Below are experts of layer 4 (counted from 0) of a mixture-of-experts language model. Rows are named gate (a neuron's input weights, with its number), up (a neuron's input weights, with its number) and show model dimensions 0-223. Each number is 128 + 24 x the weight over its row's rms, rounded and kept within 0 to 255. Numbers have three digits each.
Before each expert's rows: "mostly gets" lists some tokens that are sent to it at least half of the time. This comes from a sample of Wikipedia text that the model never trained on.

# expert 39
mostly gets: " L", " D", " T", " K", " F", " H"
gate0:105167125178130130122168146160138109111110135138089158129134154132085152117127092131125101172128114124135139136153138154122098105097141128103136086106116163140175135158161127103148131100147096138133103136145100120060162101140109141093140126134097086102120160105122121148151129145126120115103154160132148123154078167136130128134133165146119147071123137075148156120124152103111149126124168094112134133136079148094135133131162099138125119132126161094117111143088127124130142107154158117182113175136106110126126125130158102089086173127107144093120104097097125081087161143144175133122140134153123082130104126135160155147124113121133127106083168126106138130154124136126139168186
up0:142152122117142155119174146139128084132108119119117129170192129136128141124157099113132144168124125135123128151136127117124091161117174132144164123099181076128124148132143155104078154133143116166132124092148104128140107144065175150145138115130139123139118111145128080157117109090123102111088173140155130122133072134132132162121136098178131122144140177147121126077090146140126104136105125093120093110116117131176153083154120127130144118117108118158130125187150153120125139154107086137146118114103149143138112177118112142088115116104090090153149139127118109105115144115156169135104158107119096066170141157146125149132149126102126111154111105118164147133148151160155132106143
gate1:142131142150173106164133133125150146108126110140136121135140114093114170148088077134115145161103154153189118134120115144112131138109090130134107129127130139103159135151110118114121119094145118145141148107069109149060098163101117152096145117141079164137086133076133094137086161133060122158097111109097126127134093107109148135141117119115161122134166137138127175141156101116139118107132119117107152147153153119106192155140113109130171101120118102155108183139106138111126167106161141119109137123131147145146124152147112070125107098126130154133155085140100124108127095128135106125147108150091145149146166148095097134150120096157137114160105144144138118112079126146114148159094
up1:125142122090146120126168160091120159140110127118085117087080116153113130113155113146134162105090123112122142131165117122109095155123125157127131153111137167130137185127097097155140136148128092141110108121152150137123150139105114116135132153108146083070131136105067121129170156122123131158089144165100127102111094116131144151154128076161138107109077122123146132100143114132087174139118137106111132124073098132134079133136104125161165143130091149140095128159112177183138106115127097135119086102098129146152144110093174138106155114144101154141150122122123117124104164101128127159118166150151106123118091109146080134112097113138106138140125127132122115092141102097130103139186
gate2:115168138142155138155110133143101113104119092180116129118130153140118153126135143122181110144113108120129128074132123117092088136148157149128180135117180111082118139128152099132082124119125144161136183113194129131134160120118150134170121136120080143147126131135137150122127135113121101137090115157133156090086105140141172121148118098117161126107139115114117137118155135111104086092130121130191129125125137110179129114120135155096141098070111101144119155131146123143118104130158085163150113123138145099115142109113149157121136106129141142136131169142105126095127159194113106171084129120119119111104117096160139163166162110152126151151146164126165134131097127085149124131187
up2:102136168115118109133113099122098090134136111171126092149081096156151142127110118152134113116120120121124126118112157115122089090132171126171152126093096159102122152113126141141167150094176081173155151149176127116117141155152124130122139078171140153113161134135183154132092119121155175114067116133094158126128119120121144161163099091136155150082140159079140056163136139102138123113125094146136119131114119093141148152126109145094139127090107111123135131134101152147130112153122135144105121110168131117135147103113144150121141143092100134147131121149137163113120129122121142103101104108119088140127130128115171118138123146142164154085115175119146148134109183168153143122165
gate3:170118130117134092157107176092131137126101152116172123138113124111135156147113138125158089124117079138121135105174152142164132119135115115172182156140159125142152125159097147124136147131129156117122138110097164139156090095162115116088134147143137118093138105103115127131145112095098117126133100117114137131130115136151128150118132110100125148118132157164075124120076134166134142131101158125150128120139145155163135164126159076129141146127118138160089130111118098107109111127117119145182125159110201132120146086156160184117164118181171147158146154148112110158179095148129145124124136115134112138140109140143141147191107178134144106111129127140127138108086114140110175176125
up3:114174146133137129118140127119127130130133151139133144111130118124139132124166131136103131129136197123118117097174149108131103155127118140125171129101119168122094125111161150122120124103147109094082101088092116122121132106074109135109146105119105127147110100155180106154111135136172123124174105121133168123138071148115160135121127141099112181139109133170151122146147149109148126103137070143117132095177125147098127121114089176120142089140147098107146141133088122137104153132160172142114157171166119141136140155103086128126053134087133118109163126159119139135082152119115149109122154159173098121138115148129136084124149150132061132113151129127168127106154109104150124114110

# expert 68
mostly gets: "aj", "č", "š", "akh", "ust", "ž"
gate0:085074104125168165133128130139098136132135113106109153148129128151103129111131113099096136119119111133147174160127108154160124148103124131140111128125090126168156109124145154179181116105102127124131121134119130145080103121174106121165131132128075125114151154134103132114151120150148120150089126118120162105088088141135119096133115110080120103128164118141108089111147078083113104177105138147134122130170186121162095108120122149107097154080092139133172097169123147109174103110108117157091115141138087121117114140083142142129132128112129115106122134090146091152136103174105143137109119141132144137120136141124150121133081143110105092135153183147126153141140098123110189121154
up0:149120126120152113169114148124135146152167176144083089134106131093118141133104130121124145092110135092098094087169131104132164123076116116128121097158128107132155139095172169113115141137109140127108118137130165158181083132103118150118121101151167097111106147128116122142133090149116098146132148143088196124115145130091120175113133131159096108106157133088119129098119139104137163102148094122119167079167119100137151130081109124047145119086104144114141108132111125107164155153161103140131176158131120144118140142119107108148135119129159169138110124123131109096153132104140116164121117084099131093123140132106150124082116128169130156140135136144143124164125127128172132136120
gate1:142166104138119117109141114153105087113098117105131151073131112144136090148131100084142115119116115100068124132131103101148123131119113145102096103163106119051110128178166141163096099127112150129127115144116118134168114144131118114151159156095151138128106112177136121158141121148136136120120102125096157132111098127113155160121121140129129120145132152155149132114124140098187184148172126149159166119098109132092155130134182155165136099121130104108147128136133128092100149095102112194109115134136126072148186147135103144106107110124122119084142117150121153143170135071082151133140109094180157121158105122115143134126106152119128144136133123127108143155161135113138135149110
up1:154134148125119114124137147101122099119138113135124152110107138117128168158135112154121139123122143135129100127123123126105139105154100168129184150081160119141167158138152099084155146121151138121122169127103118131143148131126117149108099145106168093104158136070135121135116138153144116121112119114119114121123139144146100205150135114117114094105148116172143119139116115111126113121115098106145152128127146128140122094105121171111125136087154097146115177137099146089128120120153125127155129123148145124159088108086101188166116081128107100098136166145100082118120158109138106132071108129094122115138106138162118116072125100115190150119122116147193078089071133148129106143087
gate2:160135071129131140147130087130091144100146158120130128170071138154117091102137125129090119104134117156126125121122106130130138151110116131147147165149134106147161095119091109124136141158107104128121151117139154139138153099146119089078133113118117167149159088148125126068148111128133107161135179135165137159183118160143104117164096127150109186131143109124124109114106114158095137132101124147117115178113136128139105100160144136094125171184117102097110124128142074144119108143148094136127127110149137078103136088156138094145087077101094122145119107148125135108129138151130098141102190115123095108135106114157096150138168119146125146168126131161165154104147104124134147137129
up2:167100137142135133172134096109157099159127120099155125111108110134114130151121140099091111125177112115082126135151140136084146125139094160157101151159122105122099144144113133137111197151137093108132138092135125145168150129118146152126113129151118168150144106135154129138098118081128106129153113108090167122116103120118102132140177146169152104135121137130143171096150079129102099095162163177160085156119129102127135145180125104145161133157138084151149145136168104127145149155149130134148118129124139173096130097116138154143138168149130133138147077124128153168154140112148153159121133070125121108138165083143127150129098079142136154164131161144157148128151157104122118109146
gate3:164108101148147152122117157118118132133157132110124125114108156120128084119137089110131141195147130140116104086106097145111146163111126087115170155118161156152134058170103145123108134101121131114136106127165171141102110176112139121133130106117133104090104107141117149110134111106118183114158143146143121133115141100188125112108158159125077096158107115108135132101148109123140131143125127096128126146116108125116134113122145144111094146146110102121167107125140111065152084093134122133121105164150181155122105129128116104157174125122122148097159149116112141154097106133146113150134102101142094099156102139130121169101084139122098135163119168088165119092157110168085154120103
up3:138141113138115159096159116139118146169112112113092125105103123125108069082116144133114183138098081127101103145097136064144137103053101133176155126124080174134175143138109121152163140125121149113133156113139110155130189149137115118134120110100137165114127081113159121119110131111119156093099114096116112116153142092107084116140113127174130119098118143095149102159130095142141159140178178161130118146086139095123148147138126128148131124142129128122152119164098146104116133123145126109114109210101125116125135143125134112140156112116135113098119103091105095132137123164110158126134112159099140130139129106094127128115152105136114188115145127122142165115116128114118164154146

# expert 82
mostly gets: "ild", "od", "uck", "ib", "olk", "iph"
gate0:132115150102118123079159098143147098142120122092111083136164146083075158143149161137144166141123132119123143096154106137123106134128134116131147075102124149170152087135148175097137108089139131126129154087140205140151172130117157098153130120131120053125093125117114092101129131101088090104154116100132119154157109124107135144144115116112161139117144144139129129100162117112087124148120134140158091057138113090128110118112127145127103131119130152127120152082097133113109123148114102134163157132095127150133145168108124120126132110146127101098102138070120137124136126122163120146139114168090115130149119150154107142150126119108180175100129101116126154120085151111139170146123
up0:179119155121135172115118117103090157135091103120117132128130161117089098083161137120155119175144124130127149121117127125114117143129151143106138123140153133167132157112119204119096122042061100118135187106151139124126170119112140102159102096134130126114157158102115122135110091140100137133103143106139119106147133110131124092112105153117137118114124112079143170105164121121146093143149159104122117121128141112149148150141133152105157139137125142155101119137145123145112134108129142144139176132127105110064087096139089163117117124112090097164104141138140101121132119086114119126140152134134117118106155172097126106143188159155164143092145100166109127164115108090118131125143
gate1:172141126150157128141147103095111126144124154137134093125163111138139172090083138111125113098142210083090133108130132125134111108096104141119121098137145104078125142122098146098112146140132159140114152161167151172152126097181129159130142147134134158102132139124137153160156104094125124119132123106144114153065127123151103146118138132178140166091149147124129077098113124160122138127082113119154145128140160077123174104112138150122140136127105142144106123116162107167137088126128173151175138158118161126092162120150153162111124126123123181129115113147130144144116142112108152164139055091127110144153144126112139128162154163106102107136142129112142136129097119135160146111105
up1:125114126130102131160144118145113097075122056075192098096113165133130096147133137128080086118160162139135127121149116156137177113113127183143129182145087159145122164127150121145160145129100129122166192139168155107122129103124164096116124107132121151143115154105101135144100164114102149117121131161071140140117102135135120097126138134145135125124115136114110121155112120124139141104145141184121134150153176093150180105113154106112117139069114111159138153109142093117119100109112124140161107147125096136128110087112125131147161111141122120075162103126130111070116120112132138151103168136097130116128109106147120101112126147110155172125128133125130118126092120155108157120141
gate2:114129133084174160140122122132132146112165070132101137119123168153114121107101106168142131150114096140101119104113122114127090154105124120128094169130118126134138115114120119076116165153127117125153097148132193141110109081122128167105155138122147093151067152145105129153128128085088139130159110134128153117138112150146127100144106121147103115086141113132134096116137119119151094171105136115142145116173108099112113130136074125137123140129096132094129081097101096114115133141148121114119120167102150152120095154131072103116155136136091111148103123186125101111152145155096149151112126117140146218159174145134122120126122129094112122120176120142107089098125132138171140120149
up2:141135150168139115119139115132124136144123121094110113102149141151120173117103191141134171091099075111171116134132139090119081139136117109137178146180137119161105142144084147129108129156091146117115126159129113109140163145116135122129150073128109167123120141158146143161121184106108150127155155112148113144125140140082121148111142086123141125117175189123112097114137111133165102116157121055124110148088142114112159132119104140116121115172113137152125173102147103123154146132136121097096182125133133130160123123139146133133119128103137161138112122130109159123108148115138129063160096112143143146142115096125141130108100117137108116138080137110080144166114102136119194149127
gate3:116110117109106137126143095084122111181169149128136134150147124151114180152119124155157102130111127125142108119107142124137119160117146082097129108169114166140142072142156127148124104171160134168148151124141155110111146089168112082104153113162147150105144131138118123114145099119122104126125119109167160107133168141098117113119145170132128141128136114092176058125145134141138151148163189143147154116109117111164154143117077136105149098156151142114101133129161181122150104134141101107132142095097154128131097193150108108097161099112097156132139124128128148135104155146161111117128128124124082102162107112094120126115153141099122133069178133108155129129124152142128135139158
up3:154125097163158152136176142077133090143135160170114133126155108141143142118147135129121109119149093100111134127158145123143177148121133097152117101123156111125147126176141117140120084109118092085111102140152130133152096147146121148150102147101117109136129158157141123076087135134094105123137119148130177117121101108124184116127135141141105141117155137097119144167150191144108130147131151135127139114144093167112116077130149117141117110174148152122089088128138113159148135145131096156104144086109122116158106132141164102143178177123128151137121113143134091089110093128147122101098145078105162116103175129156144130141104146125109172102090084115082139132135103139136130100084

# expert 87
mostly gets: "AS", "SP", "TA", "EC", "RA", "MA"
gate0:126100142095126136158101120092134104112110148123090088097100099121143113119149061118141129121131173132150097139104131137127108086111153108108145108134117142142130105143106090133111113102154163076134121123139111115104137157068128084143080095183108146109152094117114135075146116133102117125106107137104157078148136119128160158110119141120142101113143138111123152101146150139145104115103128143122151181095124176123164102143118125164115103106131143091118161118133166095125151121157170150140126139132127105122141082083154146113093120107108105121151073140137105206132105140088131157140161104132174119102101137156093165142127127130099152148117153140156128127139132116121106113146
up0:134122137169108097186103093110163149128182137165152100141129117128127097180146155145139097172091160132110121173127161159112103055155106136151112110117131150132109117102145138088106114119075155117125065102121138150155147097129130151154137115156120106165121136112120148150128147115089126086170143149174123128105110136135155145137177160114140137136119117131077134152147108101136118126115118113107132121137116141123124108124106150104115182121114114119130143108120093186109123119096084139105140131150130143120157146131130159161140112103152125128116155117126113122121161121151178127112126101150137089095140112134123141169104101127127151115088136187089147122196114129151120123141
gate1:122128110115179132131111102158131119113154108143142170115139168102133101091126050161119139128145114108165152151126107131135154129086086135146158180126080040167121122150108208129117093132144132159086137139161108112102176108100193099128143147111125124104110124141145100128137106130152136118109149116182152126125123124116131141110177080121124105124105134146148155119099148103088121096143143118112141130122106140159135128159134158128162142148111112115110115156169137139115147127086110096110085122134129094098119123119108113156166156153119151111092121140118139129096150123118100133141136121138161121137134139137110148112159127127093152163152130157105116120119176144138123140160
up1:144164130171125117148143106151105094125102069168150162119183129110127156110112128149153119162079099086144109134132098121123129127179096121157170127159136110173161140133130115160129085136155091104143128110108154116136073151121123097140127076124110117166106114090122141121133109159105144122165150111129130094152129118140114125085144104145099180156167082118142133128129112124137130101109119099123129132167135098107127140154191105145133151113124177169108120136147167130134145130137117136149131158172168169113091124131136139136175130111138142175137114127118124139109115131138114098113095111110138079121135095108132135113148105148135129158098101120093131114129172162141089108090
gate2:141138173107138134103125107085128154130098134129128119155120117112132147119175158133122150105141086116095129154154147162113096110141119116115121171088108101189107120102159113119172146105126149143075117100159106112087134115108155144120102120106151106125140122088163081140160163112132106125125147117176109164120099102116073145130154142137104110136124112133148104107147115134129110107105129145130143131155165144180109147098138118123068177154126102133091188131190097125149113104163140133102058121142106129137115107153140092137131156169124125109132134140140108144161147123105101159145141131117101097151115155108110164141127135154110149139143178101141156152105115143120096160138
up2:141114122090147088156137126119104103111137181158176118120144170144120123141136152153087125131157121122143112170126117146147120127102134127094130127150138111135120141141165113108155184121115154143126107125137105142118088121079164111078144086158150109104135158089110128079161153145130195093080157139131152138094073121122115102101136107128157095126112122148099125156092137133093082157141083134142117141146142105157146105126128185086155104090070159113166083159128128129169131135109154145123120109137125148165117093127126103123077131145133103143108119125147099124119131127134122131120132110110116116066104121141139095104154132148113108120150140136157155112149151089138137112122
gate3:141112146146131131144139113165111166126175110142186094086126131140123093156142131135077147123143090132155127119128159124099116140129098180155154151146075167154162186136107107088160168117151099127097095114154179145127115117121102140137149145091138112099201138101107136119138140150197127144136133094123124113125087109116135109128112107099110128147183175117173096113140138082151125122133138105160149159130114163124071118128147127176147171131129160134130131120155123138097136121157144117103127147121122109093136155157151130127157100168110140140143111160111150138113128097109148153144164099158136150148135111098143091141115115114084154148129136140137137125127127122124106122143
up3:108119127145125127100120120113115153123116099129146205112142131097147095089104172157166145124089132120088180135132137127101094134099084081119156103109126128123127163169129194158108090178103150133126157135121143082159105122120123071144117108154096112153120097092142110148145116131135119096149139141155137145135129121139127123141166146086145110118126125142111124115150131097120097175132159184070092135134138141106114120095117087086155147125134098166142136148112148147106119089143172117165137138133120103119150151130164140126192148093128114121137111119068137167150108116163127138108112142114126122118145104130123133132151096121119129120135151130108132119120127168112086128091

# expert 70
mostly gets: " he", " his", " it", " her", " its", " their"
gate0:118132131081122154157130155114105111135118135113141124124156146134144145113126121077092131120135146102141098136132139118112130100113054117146166131110095153122127148125104098157118121137129096123152139138112116109082109185100078160129181122113161128103106129103126151085094113095110122160131142122129110175130121126127183104133117114126135111067145172130156094106162103135076106134099162126127120129120143148164056121162153122095132123140118151150105128111111134067132133144146153118113092119099143185090157119100116134162100115105143157128121159083089131116149103111140138126149128137091139159139122138145131131069116145120137128147120132100117105173092118186112121122123
up0:116121180133116101124099189102138145129105104137139101110092106113091126158168116143155142174123122169136119121186110083129143106123114141114122154178163113141135088154146123147123097129127131131138127143139130150082091137154101100142134102121150159108096133160161142123144099122108116097151135101096124135131132174088105137149124109147123115143089113144108127124128141129115153128112137155066122166109088146110147128090099136132145097116092128147168089145146098118094144115142148096123151126165157120151117113125136131110135177169141065137122097139120125044151094092100126124128108085104122102152075098146116120149166140124139114156120151141112116131142139111138143132081
gate1:095121124151128131104186160135121092098094105133089096135135113085114143125145128121094131144108146135105153134112143137137127134064136161125115170140125133132117133100090122131142193115115171129131096148111116106161123103102154152123120132093126119144126143160118158148092118119145137119119100112086111092146112163140118120165108172105074140126104143135140109124158163164128092163107119090139130133139138130111139127123095150147107135115159127134108162102134120088111118131124118171161139129140116109121099125089134144097121172141098091078089134121109133133149125160106127168127104086125093195078152140122174156156088125093091110181120154130120148117134113074113146105140
up1:159141132117086156047125131167135138141101120107118111125110165143157142143147124150143078112095153186159113072131117138107120159149140158119156104165182135145154154176124111155102107131144152110142144103109120130124143140131117131181093156125112137118123131068127138121126136114126169131159149109118127161136144129140149114118169134101139116109173139127148140162114122122161094145162090126153121162141147119154083149118152155168113125136107062105130128145134137160141147120126119121115152113098143119096132139122157157127146157154104133144130128131107079120124117134123140145180039180120125136114117138129088163147122096166140146113114159132144100107122122097106134101105
gate2:089094166107163177137138140093110162134154129125083122178142099078130154127093120155118140147113143135140163135101077100110104170119118128077114106127133174171144088151169153105133091110184128112150104141153132133123137150133132115142131140176147169107141120141104125108111125168088120126105181134131142106125105107104144140097127136131127098158132133133088162115167126143132151152139118153124168104106125129151132113122159138104112127109141108107096101130131147180118126136085094107125127142125086145100082104127156107128128139111151097118115150174104111157142121107123176147094117094142131171122121133116142160136149127114131115091111191113115141097093080152140118151140
up2:146129092124139138139112104135091156151113115155097097156116103174120150126118154137155104124150148137101157136120162163121131129123139079154120124135126182115133176107146132130147157125122159142105126112131147175115131153154106139120100135128146085132108141105115116135124108115177129136137145121117148122129116138046079151106144128105038135144137108104151171117138088117153093103113127172121087175158139099150105126134125144194132137123181117100135097120135123088105142141089120147088163127111133124148142106094144130121143107179133131140147124182116134127108105117129131116160169157151102104105115154152168114147155138121094108133153140165120104145099155127122143083128
gate3:145167105141106110134137161077118089096153161107096123133144125115138102101114126094120120162123088099086091139155155121114085163101092121068116091112102123142149135105105131070153105147147119109113066162184113117133129121115177098087121152165123128148145102120111113124123103130155144137145155165130093135112176128127121118095166142108125135122135118127107123082105105136124152118154129124115122123143137124170140101124117161141153101146135160112105110131096092148127125129160151106114119130151109172136114096110109159079123106124127122156123153131128181124125096146120144121183093165157163123141095139135154142139085134148123125131144131168136150149169139131160117072169
up3:142134131136139089133112177101140111099099110125107132136123125079120145143127163147117146148103118089144126149141129079143148143106136186117110097142134159067165175076124151123101149151124101152123168136138115165119077101126120159111148164121124131158141188134094115118135155073133134127180115113143093139147157112139110133090128116145159140125147153116115152111100130165129181140168130125117099095114156100106100121150130145115124136072141161134050118096136139102094152142109128141135086129133101105121106135138125114123100157127103105127147140120128164138115108164125137131132114133148117126158143111173143076170153129079092126107082139139111113096149114115127145137111

# expert 51
mostly gets: " his", " her", "'s", " His", " their", " My"
gate0:150128097120153140138161150081100126154113089137117119145118157123102147090151128148142153137110112176134170156138136116120106117132135084153126104152111151120107106111093139162134158127115082184115154126136121140141113159160125074121081073177094156149074129135103126147172128138137130108143133156145103135139170113128132149071076100096126103098155133100127122085132137119119135130125146132161145097103118112125097107192135100139127178142128094127125121130074119104122139138162153079179104151147128138123106128140129140134127110105128136136112101150098113112122163067141135159160081148116143133162133127121141150115142147140145155111094150148127109133151109124074131146146
up0:136109107131077100112122121142111127149082139142123134125139112100109131120119122129153134097103187140115118128149092106156154165145135150099097145084090085117129151118124175110095120118128138136135136120128140119094152192109113117145130152145130149093092121123144094134115144121124148117115173148116115104109118148104127106093129136148135115087134082111156089132118131115095146136109116098150146110132163121094115146100175138170110151119097075143130114154164122134119125127108053155177138117084123139132107091133084109136133123139107103172143192124135137163100153140112161167114089124154087106144124120158170114094117144093115140182125158089117144104138120106088123114115
gate1:179173101137121079124093142149121132153118089091153144143092160177138147158105144105149107164120147072134174142169163145116107151092116135141118092103122168139090141125095122132141101135131138105109122165109140126164133134066162081124101136145123121097107072140144098102112126096152142098126166112139143104132127140144105115112085119119136087115117153116142150129121095109127114147099095133141117135105090158150076116142139118122100130126125142098141134148118150177123186157120171127131084138132131118118160092098135163163168109100114137089134149183126135148122098123114097118138076138138126147117142116141156173131136124117129137117102101118141091123092127113121127157120
up1:139097128101137088099128144141149099138132105152126184140136109125139091121158163119135084125123112162132153150139157110107147109155117132130112173116168178103140110110125103127128141149166169159137191111156133106144125114104113152143137149102153122079129112160114126125116121118102135144151122177122133082080086110101110154141090090138132129113132136129103145092089074142160155166108128104149076105117117084146150135148134142140141122141134168113061124133173122130103158131111106105166110118150108121157125107119120081162113115175123145115129151133131158122129115143164100113151127115112158144103134164122164121104090101150160152127108142133161116166116161133110118110073
gate2:101139119186154144139137159112110136115140132133136125148100139149141157062156135123068075151072156126127114099138097142111116172150155137132162113114144086098103167131063097087128111120119127134123110115146108123116129138148141126122178118108124181112124144133175107172144146137128150126131136149146129084127146096145131103097102112113148135141145133145085122132134115136130114139144116127175112126124135110137177121089131126131091134138098155160144101152102095140080114140153144087141124127092140135123102151091118098132096124135146110144168086110102127124146137128140111140126165166101152117132116108122093150145076111141128130176157183177137150189129106133145155105123
up2:113166123136149086125140125113143102122148104129145140156151118141156166158106147102146124123168183145133162158114147078148131092129096127173088090112113123119125079123102124068108133125131159124141141163161089149188165145095121088134087127136092103105072106143128104145085134156122121115126155113126096086081105176114111141096159132154136120117158117093140125125141092109112122118109112126119117115146123119099154147124087151129160166151150114129107096156118108145126097094152118127111140151187164138162097061130164127139114146136126130117119154120138126126110158155116115144111100157120136132109119142122159120139152105104145125132122156093097115156087123174123132101137
gate3:105109097132159103171104141120166128147111127126106139131113116155128139105117140134091109114117146130142121131151125076100140114122116127110131144137146112181155159117118138102131122120153185155122080115086144186096112134088108144125096152136137112118137124111125166130118185121146087124104096144117155103140089131123139119167115110157150142107135148121117154127146120175138104103134125117172134112124088059099172090159134130121160144103130104158119108140089126101118140136117145094102153151110125124180167078139145070083128148136173119137130135086118089133124078080146138156138130129092111143120134108140075128148144123104100184111110168127153099146128137121137142129141
up3:151139064148107139184105125133177113101153124128083135135136092151071133151130135118153069135144105102149131155131136148111165113088176123172136119091094137142110131124101132118117126091106086173096109122159157101142116148107136109178155094153102165140134138134131103096165133079127125141120125126132122144127100142118117076122126081131142101128103107099109124169139108080125175126115113133132122135143123164169149132130104111141131093163111156124131083112085123137103069153135112093126133153141085162154078150175126086129155111158095138115107143146136125127112123138134131118129119111134148093127117111139114128150139134106125167134111136115098085137102114130162127121090

# expert 78
mostly gets: "r", "l", " M", "p", "k", "n"
gate0:151177142119137084142116132119132146144092117101112097132120120111090115080126132131111142131146096124177189100164149162159089154090118107118117069139086144122134122164137117110123150165132125150142116161165114135128157107118139108104140122164172116148114085104110111163183151076131142114111169116116127115085114124105149119094130151147106130086133137158132154111134157147140104091149135129168129113098091139079143147119117120146151165184054133097133139165161116100104142115150092142136133152160140105155113089110122118119153114103118133140126114109141114132140143111140119140136106137132126106134085102131162149112102167148134122145172154116162144123128124090172135155146
up0:091150120153072104143174086136124142099169137146131128122110111110117142119131125142139123095154151145157131161129133146136124131133118120117100121167138141111133145104097116122137145152129119158084165150102104120102152141121120117128155123165115127146176119159152152123147144119132125107136165167162128159121119147150100144151111083159158139143091178168082094074147136104119133100100127069131111101135097124105154123202121105131156139135132167138156145126124128107087151153117099139115118106129134117147129124168148113117101144109191133152151086113134117148108166120103140114112144151157146076169127096141118144088122128155122146127101111085126139159162146128138167172188
gate1:120134110172107102137098141109155139124128168124091133132054143152134160125100177137101140162148128115157165102137136180118095110104141140107089163126144149110132107097131155107136148133132164133161135161145128134150130113113098120147137127115147144144144167076108123138105128144117108170123115102126117118078075123103155179099134101096142142136109135120145153109145144184136124133124136113141155121105092123094145105095148090166125085176108126139107134088182159140132150100116116172082127154112133092137141105095145123119117101124133143165143128103169107113154141107151141093172099106133100121142097121162130119106168116145165116119080163126130129124138112107137096172122
up1:108144085146104123118129157108129097140097117144122113151136143132157153126126161129130093172093155094154096133104128163106165147085089137101085084084114100117169098130094148132074132081107127135115111136148116119131084145097090164145138108137094122110152123084129120120166148091169131120122132121120132121088138152151116131158089126144119122122083135112133101135125126138129138154115134140101083139131138168096129111132143181161163165081081146120128144085125149149178101144143102144147139161168114105168116135157158177089168136138136098115121148114075131094112116140143132130143168105146113105120163124168123085124138141142120163123147154116152105140148114138126110134139
gate2:168132101127129114149134119081129158109117123147101148093146167131135075128118135103136113127117114100121130136125120157124094103135152101095118103164133089114147092103117073096147098103144112141124127123107099144133064157108127140130110130149097072141113141141078084149088144127139136142117111115094127123127118130111123153112124121159108141114117139163123118118147124144125126108113095127099140159108132128118189119103152144122121083121207101125136105123093113188103159160120110113112140124108128086097130154154146153145103156129112118116077180146076156113089112153121143166121130183119125130164125121138135144161141110151129155138110178172177136095115109145116109119097
up2:122109133131123129089131145117104143122114088168135133162126145126136187129118144124106139152157112113139151134107110150087135144116130114148137114097102105186143098103116093098144106087119143130149131133117142096147105116138160187116171153188150139091128135145123150125110109160085151108168151128164081157161091134171127116104141181116161132119133137115116138182102138108146088113134099139163142114112151138098132106145113077117119116132154148113150152146125113107157134073114127147130136138123084199080128111140164112139137158116145134101126129148134164150136130179119166092126173136170104145137130105108123138137119155163090129125122155116171157092133094119122119138133
gate3:122157131161104126067097106149097147095138091136148126161107094163182148148068134142150109113116190141140125153130157131099118122107088117097118111123099131141111114101132122139156135104109104152105124146190103154137142128157139091116104142144107109126128132085157172118149147135138105143146158098154138151086132123173105146121118067143128121132127167130123119118127169135056153130099145115122156131161137151134130109141146125170120115159124115150148118142111161122091088110173168147122125117139103169140157118167161129151123143138152111120143107127142160121119186124082152142123115117132154121171150173134135129172116126161115169135126162134101126135126117148098167122123
up3:099168102123127157083082103152123143147128117139113152090146121131097122150122122137173170136088117137169168135127119147151108122080125121102134154124098098142117140145143109111118129138151150077202131169121153136132197101135127156156148132127150135174104106132116169105149118111146141182131126169120168117136134122096143165126109131150150144158135137104111134110142145130138137173130130089152139156166130106128147124130089122141131174138091061160144144113156119107152138100162144132123124120119140146208157139122109165117125131096143149141157117101168152123135140107125121114126176135145091135141133129138161149110147085134167139167123123123145163141147091117121109159143